From a checkpoint of a small mixture-of-experts model trained on Wikipedia.
Size: 14 layers, width 160, vocabulary 8192, 27.8M parameters.
Experts: 32 experts in each of 14 layers, 96 SwiGLU neurons an expert, 2 picks a token, a softmax router.
Training: a variant of Muon for the experts, 349M tokens, 7275 steps.
Below are experts of layer 11 (counted from 0) of a mixture-of-experts language model. Rows are named router (the router's row for the expert), gate (a neuron's input weights, with its number), up (a neuron's input weights, with its number) and show model dimensions 0-159. Each number is 128 + 24 x the weight over its row's rms, rounded and kept within 0 to 255. Numbers have three digits each.
Before each expert's rows: a language model's description of what the expert responds to. This comes from a sample of Wikipedia text that the model never trained on.

# expert 23
It responds to: Spaced pipe separators between numeric cells in results and election tables, plus semicolons and —; list markers.
router:107137144159073106138154113108129123126138112175134144132126157127089143145167103086087132124114165099100128153138119101140128132089106150134146081111133105115145100127200115112159100114153096130093165112140118124134148102144161133134170172184184107096099137166086130097133132155159111142132137141127097161139131152149148102132154147092110086111122135117119142159108095139149112146128167121140122126095081128138147143157137137105151087116091094096156128124132127132124154120142141
gate0:119131127099082140130139075162155073094151189168155087155114099135137156130158125087102080140135144130125127101082127138151156141136113137176132120176108117116122159126108172140076147151161148136132128153107122115120144129125136140152126097161131091108143127142104119094110127121082132121137118075116114138149143161112101172145158112116116124147114160128164144124162127117100140150125105132096111117133113139142084142094101118187129120103132119080096154105140161114136126140130119
up0:126101127176154129114093131139074152148125094059125171142113136143136121142116153148147127151114084098147103133144139113084132144157153124063114155127112108178125131134148083125144131104161073114148136110135138155159153099121106097136115125125125160132120148114139146157136136149145094089192139147126123103142183144153149119119109108152129119130156139112094129125104138130119151118116143121166107119123162112095142133178128097131111115122178114149141104084130098108148123112155182
gate1:129120133123165105136152106139153112123146134107105124134129127124139172126118105101152144111120113124147145119148122145147108125194080101117140148138163151078136141115127103108149160144157136139065153139166160148094103139123099112116099146188135135134116096117152115155145148130127168129129105114138145105100169115130105142149171081104129120128144071090116156119060129129105107125115147128111145128104114131118100133103108093104165138132155128157060151090139142143098158093168147
up1:165147150097141139108155150115162183125105145121166116129121137116107139147158108091104154121119092118109118093153146143183093151166123090136091130106155130115145128122161119086117097146120130148098141120169137173120146103151110148089149124155173084119117092137162164170139121098135095161147097102159143138123099102125101110134112086171192097119117089137135123110116101141126113140172118118112143109114150108139119109140136148099144107122129134117115117102104123150125178092129096

# expert 6
It responds to: Subject pronouns, modal and auxiliary verbs, and to or and before verbs, such as they, would, have, could, to be.
router:137128142129110145136126175129106098076117136071101145129076144136109106156167142105149107103086126108128098092134165097142128124082135109077126135085127099088101136128195165118142108131153125080108125106150140128125096123104171136156156068126142131126141173161107125135138164127136171121151152116129159120137158120100109130181127105129108149104109135138149137132119142180122134106166114125132148099159119134141130173131131122108121109128097084137123118147144136157122124160128164
gate0:155125147113081121157110148129189134144123129125105114138109149136096124120156123133136120113115125112104141175157120114159148141129105106113133109053119095113130120150113153139121154148127123107125141145138129123125095120159176107152174136099114114138136062167097159150195121143152156142130109155105131096164154121146145128152124110117117078127108066116136136147073135137161142126117161114152139142149105163145117157172146122126181118132088107092130110108097098135120133087116127
up0:130117154131135101147117145081084154119156131112142110126156137103132122152131132143161110119087153136126135111153118131112152113130110128101111140148128103101079141100121115092166116165136155111096119112111119124148087104160104125164079136115112158179139144160107172136135099154120162102090145160090082153170153173117114158147164149129124114092156105122109159145110085099144139128128139087138098158155150133124118157133151144164112108149160150111106143157113091098122105174149091
gate1:151131098127140141162147111122094138149149097145111119128146151142129155163186128119112119139098141136163153078154131122098135107124149118129147134122128090138149095170139108118154168109119119109123107133135112152120160179075171126095114093108101091101139130098115146143130154116159133117135142122168092125141161113118109126110142117130168134020103127095139139193152147133112128103126096181118110129139118144117162081148110143130164151125147107112125132118137116110114113156104129
up1:106119108133149130168121145106081117112145117121128175151138119101156135131143174100166132139087119128150191120096107148106120111108118098116128171107122087158116126124127124125147138118061090179157135073137142155121134132139130111161151152122118119124132144098191136164104165166149109141116081134114136098153140120123118141114155086096133149095104135113096115118130150154153129115106113150116120134120051142152147128129135146152153128135146130162110167100096129094139110151107149

# expert 14
It responds to: Verb endings and connecting words in explanatory prose, such as provide, used, using, integr-ate, im-aging, such, similar, and, of.
router:140135157150081121155130169143126131125129148133088134135086101147137126168128116143151099091151097131165094134105146141121112150111166100040103115107094124125135136143164133116171123129079190139133109135081125141154121133122158102121148108149169124116145123127094122147166140151098142145137147123152169126105143081136120129122117128180135158106151078133124107108115166108090144112109132090176125150129135107118146121140150119124151142096127091166104171134143105140125105110142102
gate0:100114117131129166120144151124112153133139118136080138097103151111163107193118082119103127077125118130152158098133097134151131167122156140110138137073097147169161152117116120114157131148136144129123099156139182104108129167086138097161139106117115087105107108135076125111127140111127144146143167138091146147143119088101129131118126152154135177116135102157114089139134153147142100127151131120101128148155137141146154142133114077141130152134118174086171125124124153163090078118140136
up0:157116134108131146147128120119146095153100116151140144148129088121122147161130098113156131110133175066116126092153132095128129141127150100119086145154138148105193148141152173123113134142140160104105130141145105145099114120135173095113152123137110149125131118133104080150134138159166117126126140127129123116148111067137120150147095181199093139137124101110127121181132148074108155149147111106112115170086109149133121128123129170100140144113156100144136143151127115138119135077176114
gate1:149109124120107119145127114159146143135162120142079134091119117116132151125139142175139151139123124103121120112139144151167142116139160113062088115191114125160120139152178100111124122112103158132169158139104115110127121138112098108124122142177170142123137151129129121171121123108110099130093132113131166132084074118125094128167157086164149136132152095111140088116114110096107141174096145133112108165133142132150100107167129153121138131151100148084091158097119128181137145113144101
up1:129131114147122121124141107148136098128131104122083117126115084112140165109099078130094106114127098138127155117108127160144138133151164116152141135165146151137104136166143119121107083132069133115118136100140098142114156091126138153154130107136128095103105116146136163138133137121154156154082168119162163182106120193118199131145125147109131117124119122140123128150127108142118119131116100085087115193104080149132128129164149142146162121129098145112154113122139088155166174147155148